Below are experts of layer 5 (counted from 0) of a mixture-of-experts language model. Rows are named gate (a neuron's input weights, with its number), up (a neuron's input weights, with its number), down (a neuron's output weights, with its number) and show model dimensions 192-287. Each number is 128 + 32 x the weight over its row's rms, rounded and kept within 0 to 255. Numbers have three digits each.
Before each expert's rows: "raises" lists some tokens whose logits its average output raises strongly, later layers aside; "mostly gets" lists some tokens that are sent to it at least half of the time. This comes from a sample of Wikipedia text that the model never trained on.

# expert 9
raises: "\n", " chronology", ")", " (", " –"
mostly gets: " company", " band", " Army", " Museum", " Association", " Award"
gate0:146109102119153182134099163138151088137107129136118167161145106146110112133146141144159121103173112131099149165120203074082136134104145100086103094023161142121105170169144103060169141131159168116163137128099076159203075088137139112130146093046166046180108147178142104088073099184108087102
up0:161124161148159074113173119109092151062129159174094105093115110171107122160145193093108153128099147114135123158103064107148137085141107083139132086124084080192096112103123047100142132136141125199130103133128124099068133148122152179126109164137155085158093097139095142143116108044140142114
down0:129156174131120156097100074075107131099037103151109149107132135148159181137141147142113101107186124118077182136103117064124096172105164202130172125116091117136120115131113098108128117169122124148164191126142151122132123178112124117137088111153084116076086119142165105141133113151198195124
gate1:147094110152170076134118141115188099133155097108159132134129139177203133155101110102135099104124119104141133138085165098138174156149136125087088061100140119133056101087125209131147087107155134103142145111147130097131098090102143161131148096111115153097118157164143131131147059104149087081
up1:095087097188130136173117157089122102194128137136146141109119157110125134099167104134146164136163119130100141101099123131141170131128144191132108130194141152146115175098112108106107094131146098097113119155143183129117131138176174112154125134174193135166074141124078073109142090087112136136
down1:158124181123158066082116108091169216119107086155123121119115155122119135114159148185084120107128138105113142132127185078129169082165118158134136114100085108140089151108201189211128176143126121142148066120128099152120081126140166105074140102099083173085148181079145168112088148134139144090
gate2:101118081126110134169192139124111139199196194125180113161111113114189184136079110149079152089129111109139082051194111113133148139112131110099081101197116112122173117078161162135065075128114127174097082117128129166103120135137099169097169108115096119149122134093100135092133169140105156105
up2:051113149142091132077164155222148091099142124122123165111186081097137184066129171118147125110034123124200135113156107143123115143196098114119122121168156114157128109088143118107099125114132202104093039077102110096148154125104125144139141144133179147093179153061112095100123143143155148204
down2:152175128094060097099129185095135176106087115233132106112148143174117129126105206131182106201174138080120185137171135058121114132112144122104137149164149157155090148162125094088111114156124141088127154143123136093184148135123127168127114161164163171126170132175169132109120140124115129103

# expert 22
raises: " and", " with", " while", " which", " but", " respectively"
mostly gets: ",", " year", " years", " 3,", "),", " 4,"
gate0:125129219198145097112153121112100095138137172097104173092111077105119130152182085121085152141106117131166198125174148171132182144109091160155124176126124109118099083073131121091164071122070105094109146156174132105129142073138111173154112160157087141125101132151080177168125105149084149133
up0:155180116125117193130079153120140112130111154129140126162158133110146141074151181095112156087081161112170143080096114137117162142131110112158156114156077158133175110167056179104122148100128141122127151120070130124071094171075126161116121116184193125101102142124066114133116116110080074105
down0:183165098153116123100162129137139112113103122168087140114184143162115126125133170140054115137119109114143105118157098086112126099167121141112156173056136136140187112228122093099163120166116164155168114065080096164114111091065168145120109126125143155126146166126190126112163155195153180072
gate1:094092129161105087159136147084139158148135169117111031137079162149126107095156208114130140098135180083139078080174089071066039157133158143139158116132142157138064133124105088101114163143083096155144129116115107122115149120165122193154114143134127133167081092112161153167137138134029085115
up1:153098103136108169119203135085129131199161155157172097142162193148133060069140129172111131094188155115122121130101147116095115142174173114106108072155101137119148175133151160212137138161125128124140145112113141119162166045131138128155140128090098122098162128112190158090070120124168099106
down1:107117156108146080122114117160129050099101125138161092144103101095085107133175134106152135162109115116104194116187110086159140105126121189152157091167185137149113118088173158056153180078101106097153150157096147128173114114129105098129152118172096107128152133113149133132147095145066103193
gate2:139095146172052109115126042129161133205206120175125175141145073166139073140088134077138154117094128132078154124165161097152137089152168082152142111222163085151086123119140144146147129174087111163124143154092103167120133180152141126120113108099110100109141141131164154154070153181138103148
up2:138144104153137132132146095132141129063099122141116154123119107128152131142128110111156079143201095149143151101119079103112134139144151177129110091137149188129103141119176138135184061120126135125098143106094149101194071115156111155140107128159081194144134049126147021070148117102151128165
down2:149094134111158143146160124188145135117141157137111076130088129136112046109178142159190109133131131182118129168061109134123158160131121181093069111163146193164109154100181147163138084150146112080151195155129120114110123119145167160130148161087154146107069121130119102166129148176207117131

# expert 1
raises: " |", "\n", "The", "In", "-", "==="
mostly gets: " (", "\"", "\".", ".\"", ")", ")."
gate0:184112089141135161121057130175217141151081213196127131145077104121164119156182093099170110117117166131157134126139129173148138131128152082116137131106128082021146209078142120114074101114127079099113163116105124195116091146154130124131142124136125133135143091149077159096131174063149131100
up0:093137187156074109083134134139130140068128124108069134156091136144124163158162124133106152113133178208116140166047098126130122123124072153081106132089154160066200127093154121089133174117158104126165153133092115097103108178167122073084156203111097129162077137092156112076119167208136131043
down0:104062095124193121090138185095129082118136123161128119148128115109170148126152125090194103159127141132144089150110126172140125112151113129163115160184089128111134136110129094141139148168133066174122148109107143130139119137171109093093162137131113114101173129159009114089142124178077169109
gate1:149080099168103150079104109145095158104182205184148115077047153130143100192122120120090124183125108110120147126155123122188150124102169062108100088100148089123152124120112042125141124141092111189126117150136152166133171118168180156117160127137121139146116147145113126125210104134150075124
up1:152080133172110092085159194140073123118225126140114175099066113074103069152144169126113088162082114145110129149107134184188135148085128153160086103167166066079100099139126112171083109146118140146092133137101151090086114106152067076117130052145085096095157117139149099084176133174113178163
down1:086060139127126094154206139091113136129118173109075156113126092164159116088123086123167150154185064073129196037170123077101099113114068072052157113097076111141137161176163143092124092160101099077115087146109125135097134121146053188164143124168170107159150154147092179146089192119141212098
gate2:111139128150156179159170112101093140112124178191118106145112085112082067093140104144109115109177113137115119100153134147147132148136135141180069126181109127103123141140139129178090091160103124120124073154180123132081166082123094128125123176121149156140077143160163118094159100127133108213
up2:226099076099132101062126140183169063110074128114089087110111050077114150107104199076098091123155101175133145150146163145090097068115091157126150129073109147140140107175195118116114123130149127102159110126101149139153133164104146131115134047077169110136146116092084130107158110126139136076
down2:098135222114122162126134127079117181113112173122167122124141098145129100133139111135118092161128112075131148062205145140166079136142091127150114123078104104147054122108077209065107104129088141121135101135106173106124123069151098106102181149144133125085183055112164150117159107092126127127

# expert 5
raises: " the", " a", " an", " its", " them", " their"
mostly gets: " won", " began", " had", " played", " held", " received"
gate0:227114134119191103152158136125110107155154129088126114109126089128086122168159178046145147144111144099138129142146151117148115085100106111113099133090088103198142125110158119156097129132108114094103097095105132126121108145130131159177058152135069125064189104126140127141153139114166123114
up0:115176174075097074169111118167132108083102146156096115138096148118123113156173127143113116147121110130100199110164123118180051137138086116084097133141083146100111113083119072223078255166103077165138130135128111139157117113118121166114111153154121102094181079145117149144108087145133129119
down0:153167170097109146127078099140128120110161155139132136101133099148149067179097157126151158122087132084100140074111129150178177126101141087176149147084144174147128150154115142181079126100099171107109185101111130138167146133212125127121123200123087168181172132133141077098114165120140135090
gate1:111099097173145147116073107100078120090133153164057142090073128152185134167161153121108122104138074146148126130114087147058171085086141162115135085144118138082119094106120087105140106142092097067101109112127131223104104098147169104122156174146144097114116157111159104161163104102188100175
up1:130176139177103168167104133081100144219127117130149118142074135168128108085049167164156173126124129134157117084182116139099090134158132101112101096073164141120140159123134129111113138091146165128143100046149086081124129099073122101097173137168147208095091158176146125057129093122136126134
down1:156179137107126138135121173117155104075165155117160171135194138109148109231170104150096120093118099163093121074155122152107062170133113150162078087147149089162102133099085134168100164139126114202147112202047122145086100118056109175147149145138163145165156112123102087146102156159091092075
gate2:090115076095118163150085071111155150166133112130129138126103132098112151193080110082112172123115115128106133150114147125097112133133129114163119136113078155078136135179141103143176088124132211125143131179144129127117161128150175125134132111159178143115140109091115120152101076120166130156
up2:179133152151144169128128126145119154111081123154144139140120106118096164163116146083158118125088158102093081148122179104096116085131150139130152144174105124110137042134109167132105108098126131123155109084147099153073146147151146110131105170145129167160071145119137190150126149146087106101
down2:155060117147081088137175129123147156136163167065176136103174127124107125126132113112129170130192099144161105114079128147191200104142096079091103085134092123156121118103053174134153096144140136146119174170121160111084088146189159150094130093192084173121156145088195139116104095170124177163

# expert 4
raises: " the", " his", " their", " a", " all"
mostly gets: " of", " million", "ating", "ated", "ed", " billion"
gate0:223197140109139107135114128128112101179157191116165144099107109091136132124122101101127148121078091135160131162136104184157108161097087133154144127142238121130106071104107090109121141122206131208092129109151127106085174145097192150078113111133162132104172152122120107113147188107108075105
up0:118159136100132108141153179094080192134095121141130137114087091159118084139086116088096127179132119106114151121044142154083129157113108090070077048089114146160130130088114146103147131128110131130092160129159110139168176163126114086139121108153164113122136122096092133119102144101062087145
down0:176122116131093122087112093194111132076134161124120143193165080205108146144158120085133126102201148110117151118159144177157106100103102112108091147140146118111225118159122131145044088150146125119139147103118166111107186147135141119148145171071120149181111155129101162139128111073111148102
gate1:136111091117095141121160112149142119126129113138179136138119121081089141142097153125168126179161103146162141140163110125161166073176144091076113125185132094075090121093107159138186127072154109126107117130155133176121110120141164175092140093130148116053100129070197139108143071096122146137
up1:099162154116117107135129102098083098103099161158105135066134092127178162157147154105156113178065189069117112157159130061120096147074153139148190105185194170177125097128131146126108103183133105209139142148129170114130175106154160093161101118088195145162145124145135129179120154106071069128
down1:059069110165139186144117101131116070164104095102118084136077095086131192083094103114151103116081056142098132131134141212141084174133130141094106121151169144056149147127089145115144110135032097133113130175147133129124136162182124063179165185123118087150141129152120109099115138150136160127
gate2:159135122110120163133091119169134156140162083153115133150078162158182123119164106112109099127080144150085161156126170118134101126117127106145140065147105121122046120099083132099167111143131180134201140062146126106093150134145164178130141123157137105088129104110060090096114092154101129168
up2:164135133135113069157133141109122064141164113135155101170212106109124087125080106148183110188195139124107130124098146146117073144141154061161101145052123057147126157179164165066162124135105116124145161141152070105093135112081139110144107122132165101095117134129038133145123066121140177154
down2:090099064133050167100135188140188116152101061121152094128075195128111117124160181156130109108156135119178126152137086135118162114116198159090148167118164108134117108149164137085177124088114139191109101093100070108108148157130167106120173137159151164111130117125085147141157207108190049089

# expert 7
raises: " of", ".", ",", ";", " in", "-"
mostly gets: " help", " points", " damage", " fire", " lines", " advance"
gate0:160153072158077147154129094139127118168134166132177098145143039123099105160129196162142107164100109181163113129086147087106127145155117094135140155078151084128114138151186086126130173155105124188157126152138146122158170141154135139095184110160131115155090118074129152133135159136131152154
up0:137185191184192140094127180117148136139198119092092183153131098140127098104137182139100153123150120150088171159164081118129066097091150149150101122138076120109098178099163141168115154161159132114104133132105142111131127167109175155192105181127143122128126090124176131155146066143130131153
down0:163127115127147075061163048105099096115197175136074192167150093080123153216204139102173148118144166030128144124124124151112133173122084117130121144138132096120144130139223186148092103155123129130160091182138155149072121110138140141173065143101124126135154123149111113133152122150167070203
gate1:170190113131119139115179167117158128131161110166154107105049165100144095111155136099182108177082117091148122131098140074124135129080142081164079131050100147071119098120071086095118132107130112159122140122044187128117168076092094130118114142100148113112147126120151070123156172102105133124
up1:137122099147164188133094142153121082124163174106140131102111115174135105175212071141113159169143134133183151185171108158105129146126185140127140181155128174123137121148112113095139108113126102127149130114121161117162151156129098152182155215055102189121098104130128071053114052170125157116
down1:170183172152186164105089101096116138101136148157206191162118199141154140135089148129164092157144144119155116106176134070152124119109103087174103140112089101117061102125167100104124108164142112202137099131112102165104189129157105113139155109155111115152170120169122096094119111134124151082
gate2:100087091105153128175127189131175132142136128064177102155124174146142118065165081118120065121130086097184132145088194121073144111122193090125122097190136111120085128180121101139196099116154205116140096101139100111134142092081181118178109085119107140133109179154094146128137098127101097139
up2:089152132105140176138097168133135142130141114075129071107142122140141094140124119101107165146094115133131145132139158126129103139154104201106134090129094153097136154127109117101112172174126115187158148138182149103106153127127161109135133100161108110102204152160131107115138168131153161097
down2:109186126168159147111137099141123190127159151178162090091113122061136195074154127149135182137131123191057117131135166160132126178151103249147050100098106153072162162119115143125145120124096140112151094132120103136139124067101153156076132110152108143096147152154044132112078162149152144056

# expert 6
raises: "ed", " ", "er"
mostly gets: " new", "–", " large", " short", " professional", " small"
gate0:096085130145147174144150108116146102130189163058134122173124088104085103141121129065133172148164089145074124183085145121126151119158109137092122141118167139119122097160115180102083094142060157104107152100140107116090140147084091149188119161179101077124207122112130184135118153163111171105
up0:152105146130143121133127138111152147118120139129118070144111096110162149106122110112102170138064151120073169161130148136139130108097121098117118149150161140113070119138173144121093091113080096122124129104093144079139158139122198089113107088141141186143135134127099100131090084133073129082
down0:108153117155167082113150137072078181150099141136109119162096121116050128087142117134076131118125122160090134145104140117138165116121176126129179110136156116109096099161131166119120062162140151109082164152151083076124117121098115126122124118074112160089063083142092195102104087098132141117
gate1:092136104111123151141095113165058119142102182140088174138095108132106114095149077205188155129158136152153115141178097114088127110075108118144119132150140098119101090134125128153107199153089167123147136179138118134127213122114143121141078124116143113179138104152147144067091139166140103176
up1:145116121151137177096122103161100153151130169056166111103096073146132116135101114098181102108136134106151070096184100142142145138253106118124125198159150136092135142088071069140108114128169127148094166121159140121141125150166091147126084186120091123104121141174086155188125111133115184142
down1:189110097149101105147148138144142136128127120079144092153142139066109113092141111123197092105142072177078091098133117109130136127139143154125101180112107168080119141136113104122107092185082177121158138172162092109106087082114122200140170134061093093156164096149102131103122191135164117185
gate2:123104108127122096137189155192142137096156129107164131164100150087159129097165106144097075140132138126096098167114056119107042191132131117149139158125109197105074104088158121122077104082170121129196184121146120077085081147116114143119098102136135124147103096167155154104105094136060093096
up2:143117123195109110098085145139186127139110097137144084108136115105100139201140112133124059128125182120137125141133161064175150163154118121095144118159128158101142151175135154208078176128120075146106149139141124071145106096132153100112134077162127225068124120073158118150131163146120172120
down2:187231136176177058099229135136140161065163135104168137111115097107112095153163162108149133122098077126151123088096089077161117131089071119159105133105194142119118147173107172075161162114105149086127141128101124130065038154173149096127123106141117201131066148147133081118091149112158188119

# expert 20
raises: "\n", "-", "==", "===", "\"", "a"
mostly gets: " La", " Le", "---|---|---|---|", "    ", " du", " www"
gate0:086125086096094119158097184128120173096105141136078160122063081114185105119076169130153127151098093172122096110076103162122094117117115139123123117126125123139112175162173102114107148102180108164115123121143137142076153236133161129117099174082143134117122100139093148102143161116087116188
up0:113098128051175086125068106164113160137126139116070148134165138099113099093204162102135205183086157177164156178136131102116179087151128139208082116100118123065125113146147095123058137113090081173157103151095100149098129106206157105155109142052129113143154106194140131130135165149127098119
down0:136100143148140077140086157145161143110111124134098120141074176105169128175133123147102153124148109114125110112088120193121173097138154105180128111117164000096044167144128074149114128179095104075122122128094072150165221124126130123181133110132180116146140104097150111151154113145098137140
gate1:133121123143153122099140094075164165186091150149034093113133133143128115076125094117118113056122102114110193105112144127135139181138058143133124062134129110095126155134141141094084169104092141120103170142114162088116110120115138183125185104153138110123146126163113115119104168130122190099
up1:112124161122135075189215144159160139188152099092105202106087132111113125065104105129141134106098145171095137127119192098155144104220126147112115139156177114148123141127186132112111077097142107155052123136133084135092059168109085155099102138119093124169187180116109140178135133109093168191
down1:193134167146096115105074116084100056104159144145087092123106145095134113129104080158141178122121127111175186137103108119136120175152141100161102135169193143108162179100192147065144105093143151118116173110148105097153119121149183130140090141220111134120071124123133126103094115111136097119
gate2:158188195150099119146160118128128149114181154118124095113199081113124121210104151039123120142150126128104170197080134108204153138114133116149114137107119119119156086103151155179127098152112077144130145146104089116121111107074082125148139124078106092128163157199126135143093108121135143101
up2:151165149123123134142074161146117108134104147109074185074055133185119118109206150174127126122201118152109154099072119092121139152134147126101101138114173144107105094146111127164125154112118116149114041131103147129119114125135030134125126155109149143122164154189055144128152105079084145152
down2:156139140091068140109124119086059117132125129128139150093129179106169169136190140087091118136168103150151094074157112107103178125105170143069141075119117133083151168176141206166117156113102092136149069071145118131115130103138162142132164107168079104123130083083084107107096139164145102125

# expert 10
raises: "\n", " ", " as", ".", "'", " was"
mostly gets: " it", " one", " this", " This", "---|---|---|---|", " they"
gate0:077118159071089131111164109162064114149132110159166126148136128122162116122052124129165129175113141187103127135128099130092149144142147127095139141184125063169102078140142172056173192154140144093083043138074167107160106115123092127149150164128182081168147116147087182111115076186152119124
up0:121139106179147107094060141114147143074124139116096150120147178212132117097128141107168125153097094113112104090162143149110149157122117127108098116036151126130197062086136074126166143166194126114117061143163071187144120157119158114130145190207102099058147176133149126094112120137160099096
down0:138134112118131132138156110122094094116124083101129094111123143109170084124172184116110111123079135131105097096085102138101107167152161101130092040120112092128156154142182100133129130092097145144112111117123138113166078095165165139142151097125104131124127080119187140126166124103160133106
gate1:134048141080084116152198116149051150072140186129139137097106074138147118106046100139113131095133096139115133137115155134110124112041145137166108117124159102107138119159123136109099126130154109134120109135131154115131062154115146107118103131113137139121140128119114118132123119076125074166
up1:155101138119139103083107113060163144102095161144079164135158171119125094112108170167091113123108157122158199146129184153119118152221143115065134124142073120127172100144148124118122087126138054180184169079131095160216133147187164163098095125068188149156089098148089119129200099069161047105
down1:141111153196167073152158170097161156129036116135174151148201088166087204188147132133091128108183129068122185132037109137176110129117108077130159179172103154102180160125160084140178111123094077127141135139140168168089140153109100176169158147140153182181084100085174161131093119167129104129
gate2:157126137099105150125091123107154061144041093082136135160150100210151150063121081183128124152077103111097098176153107148114109150113152108142167042085153160126141120144086100096145159098161166149146161178134140161128151117100131124143153130152128087103114182161159199138127105114069083153
up2:135108213110131150130136108177158122128117192185170128130175164079131151122206188137121097108201133146090117119175122185153099065090178216095151111170127079136102129079153154142100118126109093117141063153106125166114115140139158062109103116095172163115165103036133124163060155154095116129
down2:120115146110147113152169175120133139141066071133122095145102072181095082148135136165108152118134149110142096156121064142169184152131169130148117113127147134078081114063146127143144086126117109084125133097079117117119098121073124171170119131150170167184114128133152062136090100097109199075

# expert 3
raises: " total", " surface", " reach"
mostly gets: " Smith", " Gracie", " Leonard", "sson", " Stewart", " von"
gate0:089118137160214130166177149137140091067127159123119158142123098095107139114118179078127128124148130148146165155112113115130060102070142226123129125125120178100105085113112129095082087109148136086123138104197157106117111103170139098101180113097142097125117115138150133142123223170109128090
up0:097132204114154095202158140083128122135113051142164155185150120089120160118153129161142152150127127164093157107138088134171199190072156144166099162083084240081150140164140125112097060157132056136124103159146080166157134063127093121139070115124070083104135106087170082133137150190190103095
down0:162118177132163093171074127205189103143167185081092183151143097167132137096161081082117106149149143118111135145187159103104126172175097148059178115135143135103144093145089128195086110171121117106176171102088131122078088122134157128110127176161098067120049123188166147129152172124168074114
gate1:070121220143155097091212126107122063140150085157148184153128105135120114128145140060082128089166144131088123155115153134162155110180133156201123204114136131112148126071127126116155175121092090094142068181114142128116077061198181144146136146120070087095118144145148127115169107063172120117
up1:117129131107120079153127126118125153129123140148139121173149121130155133137163143117140174191116099165061125197054087045147108130088115118156152118171078110127095186108130097134143160126151168175165083117104152169125161126180162135145132146106097142095141095112125102172144126174125127107
down1:136129113136049090152102118092136043146168174127102177168116088141141150100116125196125103158111132094100128131115161175151141169150105112135164062109130119123142117091091177087124134086114146101109184079133059138142144110032155120172148104089196097169099098119142123121135101133189135161
gate2:161111187114109108108111134128118108155183192110071157116082072154186105124126150113062150128143073116144155085110119136133139085115160139171168083105126127138154112144201161098128133106143120115117070142213069166126126151150223115112160114132135096141128104142129100138154118151141131147
up2:087189177135074086143147130140112142138119190136136121093180102148156059139114110098154107140153069151192159106105154160066188143114141155202070104195119103143124117131166172124162159126125119125128139171090123127078149153203124157132130116048138122112123143147092108135122110188174121101
down2:124103119106150115149147134201141081176114138115103132162128077128100094114115137173130046166096126162119000135150068121152171093064112161121175086086167122139158115196119136131123166144138141181150151088103109110079082079087067163173134137112179148151161169163145140134140150125065091132

# expert 14
raises: " by", " in", "),", " for"
mostly gets: " MPC", " JPL", " Italy", " %", " ±%", " California"
gate0:242111145084138077075097147132111084165142154111123079131108150139094051109150179059127083132098141093077167121136143050143128190056100186131113078123122103090105127156118108150144105100050123113125083112110167099118156086151119166122137189110158077143142077143108147106111172110120094118
up0:090103152129126180132136171131060129155159110084110192188131117142070155127183109199165122135110137170181105075106131114127101093157154129064136112151100073115116165150106127124140146112093114176106122099144102128107150167135124121150172156127109136150144143190106166102159166146090078072
down0:118184106185165162082132127106124110147087125119156195128160138148123107139165087117119129130082106104195098123159136097113139175158094203133143121121084144174113164165123153139185120145142150183164102120176162123122099112152176125117133128141124108125145117143110158102122170181068121174
gate1:186105153201162106101101091144157186178174110130106142147149113091111163105107119067092143133108129094135142140170141091157077145161117101110128062102112162147124120072159103112110144089163113140133123166176162174159150157080147116180104139126110144134112082156167091139141140156143135157
up1:148150160108101154128124175131174119131142145074112085132185151167193082137127145162109121111089078116159078191146130131135129155070130071125120107091164082150211097122175165125124173120144151112150125191130055120130103141099177085082098113078169159195109174130131140091137124090095126104
down1:144088136156186118127135090149151150156085141145061096143122095167076104167133154108148161148134160062122203101056143150137177107082102113124062127147109144133125162151181083061126149106146081111156144156112184110075125112161110038134164125134113150121091109117131154121062123146113142127
gate2:131088130156108128118133136098102135143161141149125098110121111189114135134143177112136090158163149119125170129135097164130128078119062112154116093193085143138107161115211139103105098114164116135124071141114135124152164141093112092149153153157145134100117133082142152086152138135073091144
up2:132085146169172230080099132078137122200122081104073154142140102155104114119130069092113102166141087178072118163112127130129124108138129107144130114132138114070107155100197137096082155127186107117152128157197108117122142151155123117112178095116094119088111178182115108134134127154128127106
down2:118077113120124092111133127104105172126126153143181116160103066161157192113139179122126113087148142141106111167115082115110161147124162117166092106151113161135155172117055181143111179148080128118152186149111133082176128112141178120139154114138098083165139143161133166180111108110165177131

# expert 15
raises: "s", "ling", "-"
mostly gets: "'", "See", "’", "whose", "Re", " His"
gate0:127157116154162088100107083051089102152157108148134167123064158174120095096156161097106130148136113147067175170058167120154155074126083156139154147133121145079110152155175196070122102115142099131093083126076194139097149153167142049106142222153170131138116152184110128121141150131137079120
up0:098133108095111139161103125161164122162136119147157111168142140104131152187136103130133105165114084143101194105149097095207137088125190128122142137168149116106164162110085134132143168161115165128124116148178135064139085144138134105126140101123150108151156109138147170202195109068156106133
down0:141069140078074053145190167142133129166078093102135072158171166103170090137157168167089114146100153134073128191173134144090147145065170207097134133040130188133145126089164116094109154153063086091127082115137132115134121123129145141089100062137122147075140150119139211083084165107138119140
gate1:089137180115096133118175128083096151081127118108127157144113049119182101165123100121173122137139174131109145133147100137134138148133147183176149093163145104168105103102206161077107149145118171144135149142120106139085136096157128117110102170109130150155092149121128143109120097147165164116
up1:116105096110133089117107154143105132158120077118162120117095088152090066114082114129108111119150130147132146083151142207141098103174164113096112119107149147092131079154044112128108132107066105096126160125056116125107131074125147080093137140148107096181075129165134108082126123142131154097
down1:097138110144100094101128120119108125129123114115136100124145162143130120111109086157166127098093136164145135172182106116071149148133114166148085153144167098126144124092097084067129154096117112101097156135076092054150118079097134129148134094147132155133160160183102118129174087171128136130
gate2:153179128128118117141136113148074190124121133070147173164100157163161121061133143097080205120179142095092121136148104118094108133156170140143128093079136092127097157090125141136091088133170125155151151161115135153102135190155130086130138151084153128105144161117125144139178118141107078145
up2:067152103140091092179127128051142129104074130124120179216086114128148138095128125124147217118072162126159108189121158110067085083173150159146111139138141068129161092140097124140117093148103160165126120103171144106103133168174092084152063138147105105099113129128139118124163098112172161118
down2:123069116073137074113161103125168150128115149120162095141052144130151120118109127127125178138102144122164110133121126104151185135085121151139098131122125134129145095127212184131102155111172122088097149143188097149200108064098105143198192134146138167159126109150130108184137129108096134122

# expert 21
raises: " the", " a", " its", " this", " his", " an"
mostly gets: " in", " during", " after", "In", " with", " until"
gate0:160121143141145120116136132090160162083157116128154180104137049174133142158139193142128113072113109134162212130112121138180120114141163130151110158136091156104098134087156106121089118093195151151136118130211135131194105116130151101156149128098151155106160109162153100110119078128133131125
up0:075141118144129142119112102130133159114089096043099157112060106142117134148118162136165141098135123101117114173192136172075108166121029125121131095082171092068148128115153139085179142135135121136153089101124101141136061145148118150199131145200155106112165106111165105155103106107080154084
down0:141151107106133158162104112070133146054120120166097129167110101110202087157187170151112096118094109119076110108093144102129105071141165133144147144151106135141112117203125151141109096144157160118138139151166177143167111096132139080099137145106132076118154134114117143100044114109123089090
gate1:049046119149109138147149144078069125111203132185130133177136168134166135100127176135114177138175174169137143114092084087107157113124115086143169128101096140136118086131079163126202155145136142077130139106184105138181091155165081126138153174124141195109117086127131208116117164146138109105
up1:198133153146108070140148132087143122118119114163170153160131093107119165198128189146099044101187174140141083114119113123156229142130136154090094157152146119103127172130125112096083122120122084223128095112152116150113120192130139073096062090150169139151168117120069137190142136115081109220
down1:140164115172144117059125114149133101103128129103077149101179128175111152103072160076107171171155129120156160144094135113092151139135103136112181089152153116139133125136139112122141189099081133038105125172133161141169145147134104169114177112149117099115161086090132156150148131120135156076
gate2:152153112128144087137132152108199109223170151118114138206170128087172141148167105146154186169124085052124133106145128197144137130105170140136122138085095130180184088138155135149103115183084165105172103175123135182139108140160117142162100143155119124140140074081132115104118052136140123088
up2:119164139145163115099141120119030166160201117162086139100107183135131094160178130126134196117157167104115101149176183068160174104172137124138177092080114131134163165175159115080151155144137159132145163152125163130173168116137141121143129131146203128102094106105089071172107128121133117132
down2:098179132104097167130145156108181136047097152142094120111119131137176112129066133172177021149138071156151127107087075135164069174132088068115053085113160129117124117139160065190091154086153122099124129133193170043131121096057133107083150131135184128094166142064108094137141134158156149112